config = dict(
    n_layer=17,
    d_model=320,
    experts_per_token=8,
    activation='geglu',
    moe_layers=[0, 1, 2, 3, 4, 5, 6, 7, 8, 9, 10, 11, 12, 13, 14, 15, 16],
    router_score='sigmoid',
    routed_scale=2.83,
    balance_loss=0.000505,
    balance_bias=True,
    init_std_router=0.0102,
    optimizer='adamw',
    beta2=0.98,
    seq_len=256,
    train_tokens=294700000,
    steps=4497,
)
Below are experts of layer 7 (counted from 0) of a mixture-of-experts language model. Rows are named router (the router's row for the expert), gate (a neuron's input weights, with its number), up (a neuron's input weights, with its number), down (a neuron's output weights, with its number) and show model dimensions 160-319. Each number is 500 + 40 x the weight over its row's rms, rounded and kept within 0 to 999. Numbers have three digits each.
Before each expert's rows: "mostly gets" lists some tokens that are sent to it at least half of the time; "comes after" lists some tokens at least twice as common just before its tokens as in all text. This comes from a sample of Wikipedia text that the model never trained on. Tokens count by the router's weight.

# expert 10
mostly gets: "%", "′", "19", "20", "°W", "\\"
comes after: " ", " |", " (", ".", "–", "|"
router:484480540484462557471545482516496437535561507465514535511461463505457495497466516484483470505504470513450472513545482502525476511525565527429458555523444523504531503562462476467487480465429523558563531530532445547418457463542536497466477457477495494472551552468498507495513542551572423576521456527536582465502500504500469527540477495519541454509541518570490509509473490481440484522455554524450518497472518537589500502407600476529479462522428484495474436527399534529512474568524560
gate1:464478531546489558580496403503458460518521491516530503465493493546486494470484462515425486505500505452466489547468481467520496472454538474504399448434452524491569486482500468445531422492505598448420503531511422538438576473538536446501501575485493493516505527524538511513437579522579505493520519576515478516469453468490459521536435509525529534546521569506546505416508554467466431486420524476470510521539533492501499475472591481514408429503542458536515517525563556536498489491512472
up1:437430482547494488509552525435444440427525517479462469473541474496493467525475552464579481513529443534506532515482589526570448567481522516507507523484514465531507547478530559521493454493456508443440430482487439476474471527528493518524508452447484457520536564474463470434438499439420435487440552532549517470538513493485479464486552484499559499488498455429435487495576494474540560377486491493515489492546504461502542549512535522494519487438565557456522501501526512450528496520542521
down1:521503508521511519466482509491448461440510539514509478526553444466529446499487530524530500472489489557500456546563477585465516522527451488419528483476462560537503530471481479535541490505513504537459460429573498500481518593488550490459544476520501470503621440529549460504495574538504449509493502469431536528508485502492494507492541485560504474444530454470557437476444502480471545497548465501560431489496441546446535476514433515470529515463437460446558504517531505461506514546446560
gate2:482579576474509532495526461411493451492513463410505503527451491499497517534538421482527477554478534502487457474515509509438510546473482520532531530421431525503462505491467472537437430505538486547486531444486540521555547458530544519549527541586536495526514483485517607636500528406491469469521464492423524484574493560502506528495458549502489494520449583558521526486538500485516573448507491468532600449553480536498445475489520454463432543521534536544451575488493502476518541438473449
up2:522495483498463558521452487520492530499500529514534504369490491569486578465533536548576449475492542506495508486518473484541567522559477449492510486464464504539520527488421553507493497454451488499503562496529605571433485519422558464529483499459469468524456456538487532479521526532517511507504555448522445558467473473432533451496443470405456466419473493447530484540535414500457479464496488443482489531476544502463499528500545482462548526469505507497505529502456510488439500497506527
down2:504525492491463554424493463529511505513486570473557468512506452418527556461512558451584544470466516530544444538517568419533520472469545465476558543469521474550454491458488549465428443539475559532440503594511484475539535487495445536506515411565531462462481479521504495537518485554458462446533540510451518487467510531446470406551537554482475518464491548495535478478494481498507553484492538583419552542553452475490509529497541577529562570476497516475472517448477451478478489522440478
gate3:443492515526484590502488437511488478481513515490521552456501512513482427529496453542451530553563468513505548454458457476539536462532488494509450514490509524495468524478459387486463510490498534529435590574472429462557557471551483509528525447554552555541511434506445496515471548463522515536540507548504500455502521391517549543518516520426437505531495455486530523469403573489470470567522450598541508549505439529484519458505495576508421504562494386503477501502447486513505539455507509
up3:444469492516523517468502455502464492514502463515464495420474458560459418510474528450521522599516450515475492549526523536451511504487514469491420501472529575544522557509489481529488479494449501538480531519536517439491569521471582470501514453536525477537359477474443495512549478501532499485495544501541498471518464454433459465447577435489537424526487449534463466401498476514581519542518504572534522510524470500480445474467472526551472466519426513524461410562443458572388496519500442
down3:535469437517517516520486533498494487481442542551474561499511470478551421462517511510499495491511490471468514508484469546505477487499485493501496491485538523519475595490534495524544519557464496496528516506527535468578524455443586400474544489491474596438477485484497445487430497558535497560490558488523551535568500510512482499511437535515519476537505503418581559404492507525551482497501565485518450539493487542466443513550546542494528522480482529437419513477444476467480541450538560
gate4:518570549503461535489542476511505503545500487524399494513478503531418458491519549487473419570429525506442451468402511487522409524530501483523460487555433562481454466468511435474449517517521558591551561555496460476536550504459568507535519506491522497472479498487457551480524555536484512509600480435523515546499478550533550494524479482475485472508506598546441466443576504493513482532402510561505465544542465517475470490432526406500512518487529520474475460463466522547460581578514540
up4:519499494485477552532488498443535462465498513545549393528537528538477505533484494544485495506532494493435514475483531494537461505463492509554499504540447529511500448498470497537469592507401502561555484531547504449450459495543482499547479420421516460563519489499510423475503544559543443468552488441511476522529495504513569546528494474513521530532611456533492534453504487523512551471445508514501475476555524405470541477440472498506483503512511564533478445482453458389530463550510424
down4:473455533415499449489499447469541515477493512456466462521477510554466436487488410580473454487543477524533464524443479520564509437524547469528543566489516567500511517459490497484497540562489481474600570433462518498486496396487502498492515462511516512446505501516534504481505461485475552520473492527433449495425424604506507535494442511480504526525543538486505511476465538532523462547502575570475455446503462551532451485501508439497479545509528498517567623452488540516483505525470492

# expert 15
mostly gets: " ", " h", " n", " j", "°", " fl"
comes after: " ", " |", " in", " (", "\n", "|"
router:534548488512513527408527495494527544529474503551537453463523457483407527467500493540516511532512449505467487522560503474528505491480532513473510462503468511497491414541430501528495504505456529539482543550458552522436544431547551515510489514509549530480481468497524530501486478589523445554531497491553517492462479484465512438484471447477430475501467483504493482545514496465485470475543460448453575464490556485540586427494561419470457462510439554477483506502464542550525473551549471
gate1:447469513509483490564473481527489476470486524427468517494511458544551466472551480506476452520553436486450501467455517512474511440521500488474472419441552489551470554486440501442508496405503501500468624492454458551578498539588477411495499424599489492440464572572528511481451461577410542533545475519509521516540467427514457512569579518518416566506482516501480460505450514540429509490513472592486536451563550615487514445458533531506510529586501518494534520503543523478406535452447548
up1:508457441492516467515477527513494475485530573446491505449522374591482437491445566490500488569503514552478467485455498451480477488551525472490489432537496477520466487497498469483551509464504504563520629507522503563618470512537525415522490433479435436513499560525564485420424541559468504526524511458571518494533471477540502532449470456503512451411493494502523435475456518469461473539505511487469495428473549444507492490532481518595485564501502554524507518442526495464448461493450555
down1:587460501424507531472504459518425459496433446481470502511518522526533511510540496581547464508550435568520487532501526475562492463487504503507535532554450523552511473500494478531462517559498569514531502510504594419472475426560479554457492470498526534447523565513471530507490524481525559448497471614509470540466538470488509417518470485545431465512515479463539477483403535480446455474456583548493539491476507470470501495419504517523538498456481463484537478477516446479540549502546528
gate2:534462520526537461510528512453514535477500529510522494446485581423517585430526442466543487479576551506515470469495490517560468460554537553488534524528456503474465480580545474569467481504478566530466500497487511508574493478558526533496468450583522499486472469441481558516475439508517467535581487491457513478504566493529543504432465491503415462494414493479500559484445499510520497466523416466518500497548490524485625501458472474565521484453540465481517484461543514571527491410521524
up2:509428516541524544565544463522549443489522466499455573483575485502484519528520553494525487451503415514494524459530532462559461461512494513454547470542549562444413550515474505488503558467506478541463446498451474540468515547514461499523545591566501493508483482541466405466473544511492412431597489511488462609538451434501448499551532512446508530468512470526536465491531499491479541453497506467506519484595492452435583516477539562506514463480460474458554520469352420469438500446503543
down2:468539516569523568516493511564483533498503500426467509478477540531550442463587446477476512478557468500476482540448470429513512517527481524507530426537539548508501476526535481500540509483454528481531466502515490528474534572482511486534513467436465431489587543481500525522434516508466555508422467491507477498579463579528487517454471484479533464532538488523518483406499528531498523533577480485481529472543564491504472530500515494547509519576517555495523511528574530607488482498611435
gate3:478468473461487500492535500476455544492463495459494522452501465489470487468542433538546493482514487569501539533469534507491467465467471506482429394465493522513560535529532402568449489498501501531503542459510502489540551518422503533404562469458581432500466541540485508525509523497456530575607581524550466484533559550419555461427518532487511486535474488479484454462530533495485439570472506515528506527516540533586557430527473442572500480495449444481526525456541498404424437519475444
up3:494475503435564380494469540520477611502445533492542555484527587582460535472473492521555546509463418495618457472513475503519455554530508539500533450425457472519470507555453586454472500532492521540525512481509497549545541520551602492453524531499493452536487486540506546580552523503485515547488457484596457507547535518525544496510496557504562460507535546484458493417576493501489503516529490528459471579518478473502501479518466508470519520525570496445483455504495529521484503486491499
down3:415504534482559516478482541440489426497487482544465479471490454534532498412421522531497561531506569560584517532471424520465460558519481559401449523607457534527469436534556547476528522444529494452545513523518460440483514476481472498475499547436557473484534451540547515495549515523519468549472557522542458395476559486434535544531477508572455526487480579504531522470474452496494537521522481429528447566511502458520493531538507485433492472564550496440432470543480530441484467468510505
gate4:534547468451519464468484524509497479427511457492551532489500453412463421514507462449496511518517478468434540482471494407509525441470534487477530528527505533489527543376584394477599473486509504492511467487466552426489506459479480472524491540508447475518448468497472540505499536524510539536532432449511503498537531497524516487565473506578492453568463465440513496405566500534476474531487481441530513456388575491501540504462527489524502534449511437463518462527468487511518556551535499
up4:615509571528517464511601564529494529524469437462421517471455438496516599464484561452508450448474516482543437536510510479489467504535407554463477516474565468537475570533506528491428515534507506497562471522415501513561451553499500556453485497493542549464542518498507471532439472478444512448494471589469524472470555572532492439470535500549543473398519476508435513498485568543538562496522493497511493556542473501477533518503444476521537536430508490494487544475586462505472464457426515
down4:524509507535507522510489529541538525529511464535527452522509496414466551442495531509483525572493460487471512527502451502473454480499496532483451484549533563516522485588511518409520530438521458554557568497500515557522532468534517463581511463478471494503523532501508525441469540463467499495464405553533536498520528480486478420457519566458527560483458500518470504498494542607496553467550595519462479471551508488479503505493429545476586512520464526510441489490523515505460499509492481

# expert 18
mostly gets: ")\n", ".\n", "\n", " U", ".\n\n", " |\n\n"
comes after: " |", "|", " |\n", ";", ")", " September"
router:422506419444585523398503509507425485528502502490537430475500414499411489483488442515514559492465502507550441497560519447446536489532510501440487518492486490536547524529443632488544485529440537503533470571496482551395521461498541504510480471536546504510565477446529485493483527531529457537559473505526507488484473456443504466533501492491489543511491495578474504622437516534463458516506546460501602471493471497551490482470513439487513492496474487508513485480474528525477527547556498
gate0:470573528498469529488423462401494445499476429493558496552499504492493485429562458455546516521454477455447515518473488474489507504535487500525469479394495494510527437509469543452488450413508485487520491541458466489575488530538439515492452441520446431467496532478561523558485522540488560542480490473556512484537456506485546556507494510509422533512441498528510492466437553551437523540455440469444487462484483490503573494391588508433524421504493473491488531533545502517487561491482495
up0:502584500449550511383496463465472480574462474494530535508485433469472492484518473530553503464493520420501486503523499461468498504566486521468464568440546475533466477490471577478536498436483489536473465503477485528517520482517520572453485554458487489472542441486490478494474473560569545510444497460501482534527417548486583567439452430466492533528479438507524551552432554544441504511512435462470517474441536465518549518415548525429507477426472505521526521485548559541477518437491527
down0:575548561464468547465391446531477508481488508570454576494555548534467477450498510523583563509453424527465468553504445560496542489521438485513543519534494456563434458465439484453545561500462530491558564472467543498532508551601435561510517508530509501431521484519528587511461446538500493488507523528530478497554524499445465516573579442465444542478467501456519476516574477547483507558471547520542532482512469533503486483492480473520513507506532497519539490518426475499419505471513600
gate1:443516501460475554514570527535529525493491489444436511502540466503497429447508506443457451443487572463468496495472542421490461465430517535492410509526569469462497486430599500494519504465457547548443481516492443551449482540508464481456512458487460517496511536514508538528452490520466476465533548430464501474439570503510438547481511520462588531460498519519495532522510491451444631521472502413522475472426532486546489503497517507597508494485501466502498542518471521481500426534428544
up1:458520474528470514564569470535439547518511481464571486485486498448449481543552564481555500500470549508522495461559499531486547487515446420535521546493440473580477511501496474452456499531583529468503535498450597494468493526459459483487482552453582475536492475458438503484502457508476463500416512535560507462502488509538452472514543456467505560488510474519521481522487470481531561470470460476518487601575445521482527498502527526495509459515540452548557432554464463472561473473531447
down1:463531473529542537431523497519472459490507554525538541467517452515542451582540544536498516537547530487516482563480389475447522493500521507459508508503535530546499522507463517552459511592469503482540479501485536477478547571489450508472453442553499504524531527471480570518539528458448403511442506515486539582569459544453495511458509558533421473495428499473492532521482545561485459535442503482521519558484441518493466539497502540477431527423438464532453489486526541472489485481411482
gate2:491534523535499482518455478459524443489495490474554374564531556513543524412511495461490462388506452520513462435528545517586451502472491483565527521545511548454542490481503531449496485532422493434434493536523538483453539469499463494464466504479456543529557532532514486514441495440514543553513460469471557535568484499516495468551447518420435505509550505518561486483525487501497416470481472524532501504446472542481455506562521495458499485467546519496455510388467526526628481457513477
up2:443434487514485610468496480534491462455439491402543486496505493484485444444475475453579447535515467486483508485553499490539501510519522450487591478452509518496504518510466517497488432503475477487437454476622500497431528490479460459519495464458452479496519520533511508454485474429497562506488490434467530509525448509532524545568493541472490528490509484485542440421554461568552535399517523515562569501583533495483505481554539545515488525517511465511496482468493566518517495480486450
down2:489522433492478446450469541500543501580471523516452510443467494543474550497457469484489467502514551536491532526436452503478485535473448527487479476508412514488582475543439639418481478503493527555503466498512476459496536515510420538549463556512460510533542509514453491517524398516572518407476458434486554493455423463506543532461490532508523480513443487503508522501561462486527508557457475435522533488492523518471534438528466515572528589509520557552526482452588454500598554512529444
gate3:434502493542484510503444530511512483563520502503468483474469497499471472420512521469474506501502494515466542499471489511486461514484520549520489422451468492483552482552466526501544449502498454471547473535582507581533509557532561460461476449467547487436499433528508481451445493559512507525522528474527639488510430480515576498512453542460451484543436571522462382524504530490547515529541476452455489459502570487483515518499522463502530488555519508463476541480570492515486569482540527
up3:447498484528505563586439516516519483489568579508476429488457487525480432486471494458475452480453530528496500521477457505447473542511537537469535558525446534444568492501483446454561441540538479490506510504550500560532494509474514417488559455495549434494528413503506448430477460517549466549496520488570561500542453483507520477496488500406439430458496553516450450493501539569542569502510533472515501484506554551440543541501555476557539561508561533513483498434550501480490535521521523
down3:492540489492481476495469568521531486495458553561519517441530470433532562513447510480543521499464543566555497504524547522565579533443556521589503510507546450527491450468536415480512457540437468473498502570474496538534556472524525524426467468503513513436472454453574488466547528503519515460542492452512492464469512531522533537518545553475497525538540445473498481446551452461494440505479503541577535462527522529440444486483515435487517484463522582492521549420508504476439493540471510

# expert 28
mostly gets: " K", " H", " P", " M", " R", " T"
comes after: " |", " the", "|", " (", ";", "–"
router:418433507582517511449483465495465462527544443471506442519485447534499510466512473538493516478534533575577460437570483459485494564500502538515448503498452537496527561560475510476464454548454448571532547521472474582489563454534495501560516490463549477483478476462516451448510558505527438545579503562547531471496539432413574515525456535411466540504461511578529531538504538529514447436473438554465528498487526512525553524462532443497502472525496491503522451520476501499449500491487543
gate1:525548511524507488506440481510501467439540490472549547474498514504571464521524487518494435518460509503496490484487408495491466511564459566578534488489422502546534513562515473477595481460507527528481534551449520454539490532469476454504502432562505549469466501472438447496520483525565505519465524472451516516526458465549538536479510551498480541518510569537550506538469509496435575527584399449549480429484465535518563488401477472450532438445543513516461511499515469460481574482520490
up1:485510556614550465536479479479377479508465479552491477442510470556590487524481481453521505459484502519530543466577550427468511436540482438523482538468475522508509526472533473507489496522535507441424545526500478491495548491465474465488536460609517572550513414505483524555484514521507576453463494473475428542493603498455506478502447513461514508516529517494542520444475536552475471468510439505479518518526492469482433599454515511483415464486565499462520454550494544595487602504431488
down1:464503521527482506499487505482509508573508540605514450420552486542544509405471412528561506485538521483492430450504460546492498529523478452490488604464528469498495513486498478418500445446486471441537516563550461436493550494509488520528581546456549581518489573465484479473508464480546562522443494571479461539492614527535522502594488445528427540499576495500459547509469547494524460472546485570529419457508528502491495527487457499538484542513613540525423452491476514559522502460509440
gate2:467455515478514481512475512487451454473534396456496516449476549571552487512528444494426538546479456502515533489478494515488506509551499520537483521564488515549449515487611503484499466568481527545516460496490500509541577576499436502545472452500457498465454500476544518587456508545491503512488428452493445522481489511492474467567481480526469545486446528509475532514513471500423391466493458476490520485502494592560490435442478552468439467471543548513507542476588567516557528544599513
up2:467431584532522571512444452450492503523505474501563487573518477436516557477502539443579469457523437461429540504489528536561478511502502538525539435457463565550484512496552503551454556502515558609539411469480443510511514545541492499549509464470502499415558467398487530455454507467522446518439458493493471478458536481573491499544464543462434521522444464510505537515577482502507552540429539460542536497473444435465479460479464524422560582423522541485508451486490565452440468457407503
down2:458518545558506467485521503455479448459572473501574501515486456533543458432560483409456444441441441524493501470489488520536508554513481493469535534500514450500556539464519456503581489520495494516467474535469556495536517413448490473479459497507529617501555430533477510522462562479458534591435477540398546507537521500500518449489497552519501526494484483578548568548530488506461445534548481477476482507515517531487450515457469457462574572449557476486487457460512540530485423497476498
gate3:485470435536509547500498481488501493572508469396492514500476466431519456520558476495426572451560529515546466514500433479492533463475504553506573511548493494465435523439549460428526476519498543502492503501474537509451521521473488478516469428487526512489485533410519512522489557492550437540555455553485483465526431488465545471480531477512468501491423558534505517502507521478470536506556460498583520511483540477510487540518475489452554486470510507529514479561497507514475479530515528
up3:470514564464508464524497464564437511480508513537469449533513544519475550446471560521547452476567470519473532416468586526481548430480483473464451508505568531494527511592447534471479521486471467482488503474478440506510560497540485496497490515461529548511542473569519505515542422529419502486447538450476565553481549521573501472464452548520560553529546431458543453496433515477530453463446509518470450527565485538534490470515484407506395487573496505531527490532558610507557583480531474
down3:472499457438475525514479545508468539459553471504524427535474509566475537552466478463468399512524470441438530464527491459536466485461465490494418470429428539495564451525491439496521539491541531559494546442442454482439525482506536490498468566487452410489502502521566554493536470440493475603573533443565524452475485417474472524565519469446467456542509554525545465467483483517429513500527495446509519491469481470466549461491531474471514473529529467477463524504545544527558582508483480
gate4:533491534506452477462503487505573467500501396462523490570492551484516515480595473426501480573457508434475485506548469523493493482515548499502553441486453525524463595507565491531531496535525499520433524537475458578569524475473456547526514510514415588456451525524421570516423491540519500447481449448441462490524507462476423459498467545531470503476462505550501553506574471471483540518485425539498481520471498552453529460504477502389482479446524509494527454544535551505492522488459525
up4:467464500531477508490559457491515482493537431494569540541453499501545453462574528457549499560468474472525435499472512508549513501476567555491526428516399538479491468565512512546545573559440498537459519534499442545506512493460400508542535479475447490507507512455505445556507425537532522489521536468522541458466518502441529541520475546518512533472460493542468518499490496528537435504482501487484511596504475466483511463550511499489543541571552490464520476516540516434488433487583548
down4:466487477518509453479437554540419517485467422544564455507520530462530531425514457452519460520466448473442472457482510516470486500485571595455479516537544509496517500480529452522547410479522484539492518505539527513548495451532524541445494502461434528603448538511423458515511497521457462508520505537406504462475482515442476480429488479485494606556428487508499576484493464485420480505545469526518527489506554468495543524516469461524456499507489538474474595460581471522422509450419548

# expert 14
mostly gets: " series", "ors", " games", " MF", "ons", " Championships"
comes after: " ", "–", " (", " F", " M", " W"
router:561505513518438548474565510522542522521531561489506517502474518518464514508480528513442433491509532528445454483488513487521496447513515534487513464473495586513484488526484506491464432503462557523560532508449422531463490455537528503458497428536442478466515504502461533461476532514510473547617480493506541499450541550445440466496470532503533512510462472520556476476469502595493453440520496476518524437435525529534574477440574525471560487485425454457500504549479483521504460488487542
gate1:520515465529437507448477525516466534541507535545526497441507516474467542492495505513471412531495519479500480564478502503510466473517557477487451540534493463515568446485429452532511516476567558464518510584476510616476556406537509446481405507485489563493527523505462518522542519560472455514526480565539539514439523518417507450473515513489535499557458511484445480492465460539444489460460533472550515452521514506403543487488518506472511459458465459445467452458564513586539565479481489
up1:469537440476492465476536504572501465525500522498522493463474468587473487458471559490454500452540512465420473564514445529533540574495563511532542501542447555535560477443396507560496548506592536485496469517477450540433469572461478453506415534487489471437513480558500511501465519480544492563553527539530511548485507547437564485546524513452576507447534477524566427575522532503569486533550549423519509482468535454461489518440508465462532495470523504584497504514551523477566489470504513
down1:458540413482499467502491478532500487507467556547457533533477496534483537545445492517542578472532470478504500627505531467453465562505506524502477462579467547500518431586503438469519520569545496500531517482462471448473483534562498498512489446509566452512469510515448474519484522522605518485450522542518489448473570509367445408463576539488543518475488617489518558487552542499520480521485524521553503486509522531485551552589495465546520464550501526490519507555533595532503524561549461
gate2:411518525509465493496497465468533556473497520567565425529512487521481518500572549556418556582461483424496504561524497555478479529521556584564484428453457495491584437490510538529536455499521477460517493494573439503527468453581527445474471481549453486443583511502470543483487523487492566480504485504494506479467431530468500479505470574522488530559407541519528481460539556527540524570492460453451599472444446490494505491455535574481559531515453439414505499537526496528482454462463537
up2:468461436527430492505518487544482468472512484521484505504454491539506469513511524541504574477472522514510426501526480529545541499460366499546554505457447548562478522528537506472560480542498516524468603457508421570476506527394550509521448536527492497480527501512489376526492520484487463513501509540508487574517470505493517474542471537545522546517503479455504428483459494528519487402437493463542583494529486476507473481477529567472499485489575493451554501555485457550544484529471539
down2:506469447441576562459472452545468533479479579509479511528520562510463437450533577523574462510554509485494471537505519482524517543480487488556463461502518448515475508494472531438571499483493501532543515479429472432525428450498450505460495575492468524446543501550521472551515523493502514513436509461472485502482490474503489557490543527453509509494504529482481479496491425458482461502524493498521521531444507413471500510511453577429601516409463472460499551481468471546491542548521580
gate3:510536465481459492524554396473502478552515519501543527476468491465505504469546507444473514486568537478444550472506466520549461485469441526462433452475461489511607515479469499508491523533527487528442436505499578420488492542562482434483484539527497601393543544477524483486476508494517486514546482462493486514513476485574482575535445554461521545474503541517536404472522415509488523459473544465505544519494428567499520445453565538435508530512431490433477526556468493577439507510519480
up3:473582538553498483470501508482580479461509483543573501581512537520535520527490530598493550453450457495481446530514529463442525543565499543504542475524505520518513490528439541471489479535465384496511496486573487522494473525484517454467473491449470499513456578503525417438508473550418563523455441481448529490434498505513531442536500504567508449478554454563452470545408533482512523530458519499473556447486439554513514518505530490531529451459550481516471501435480491438561511457488536
down3:531492428540559453473503418466517508482421436531485481498514523490444574448483585544538490557503514518488513449481485589490499470518561522450515469552455495469534463433487533467453450487559588511516469502497572451514505476498528483490466512420550498421532483526491552470546543508416489566513511477478469505481513468549435461438494461460467501549462451543423457501444467586539530600393412421520491539587521506509542494516499419524525571430537545464489463562507512488449472525528466
gate4:505531524466508475499502508375536507550484569536612450547500496560487468503559485498540452571505539559508448514489483553526441464556500430518463450482498495482505434476454436509556473455568495473474529460455488432474491497594482419555478476499442464471477531527511452486478490480476513488416427548580481487530506508500477493531519444544501487469406553465495481469496528487422506462488499467426469461475554469500433487517481590554448496520524521478461443484483473442500450536505503
up4:463544620536504452595549458482521390526507519518549500502557500464566544441525514563455527545491463537481497451455490414540450502523487495450449443539437534520535489536543515483503527525486512497422546503543439538511482531497520503476524428495499563404449429473534492461497491515526539503448566526482507527543549510576480540526517523509469517472517552532609481495525487499466465480471537509473514540543483526542465508491466495468556518443518480550553587458483535444508522467517461
down4:505539593433524485495536472538452452513565496480498587436518520521509504514520481546500505522477407512489474492527528491544462444465511448419459484519522447555474526582496455496498416502525530499468527505455554513457461514506451427463506504459561476501459493503473520455478592536531420496451522519490477408482458533497461483478465495467565539547529439471462441504481408520520484505505540500443545498510557530531477487556534492424435613545487468505463501458474514478431460494455491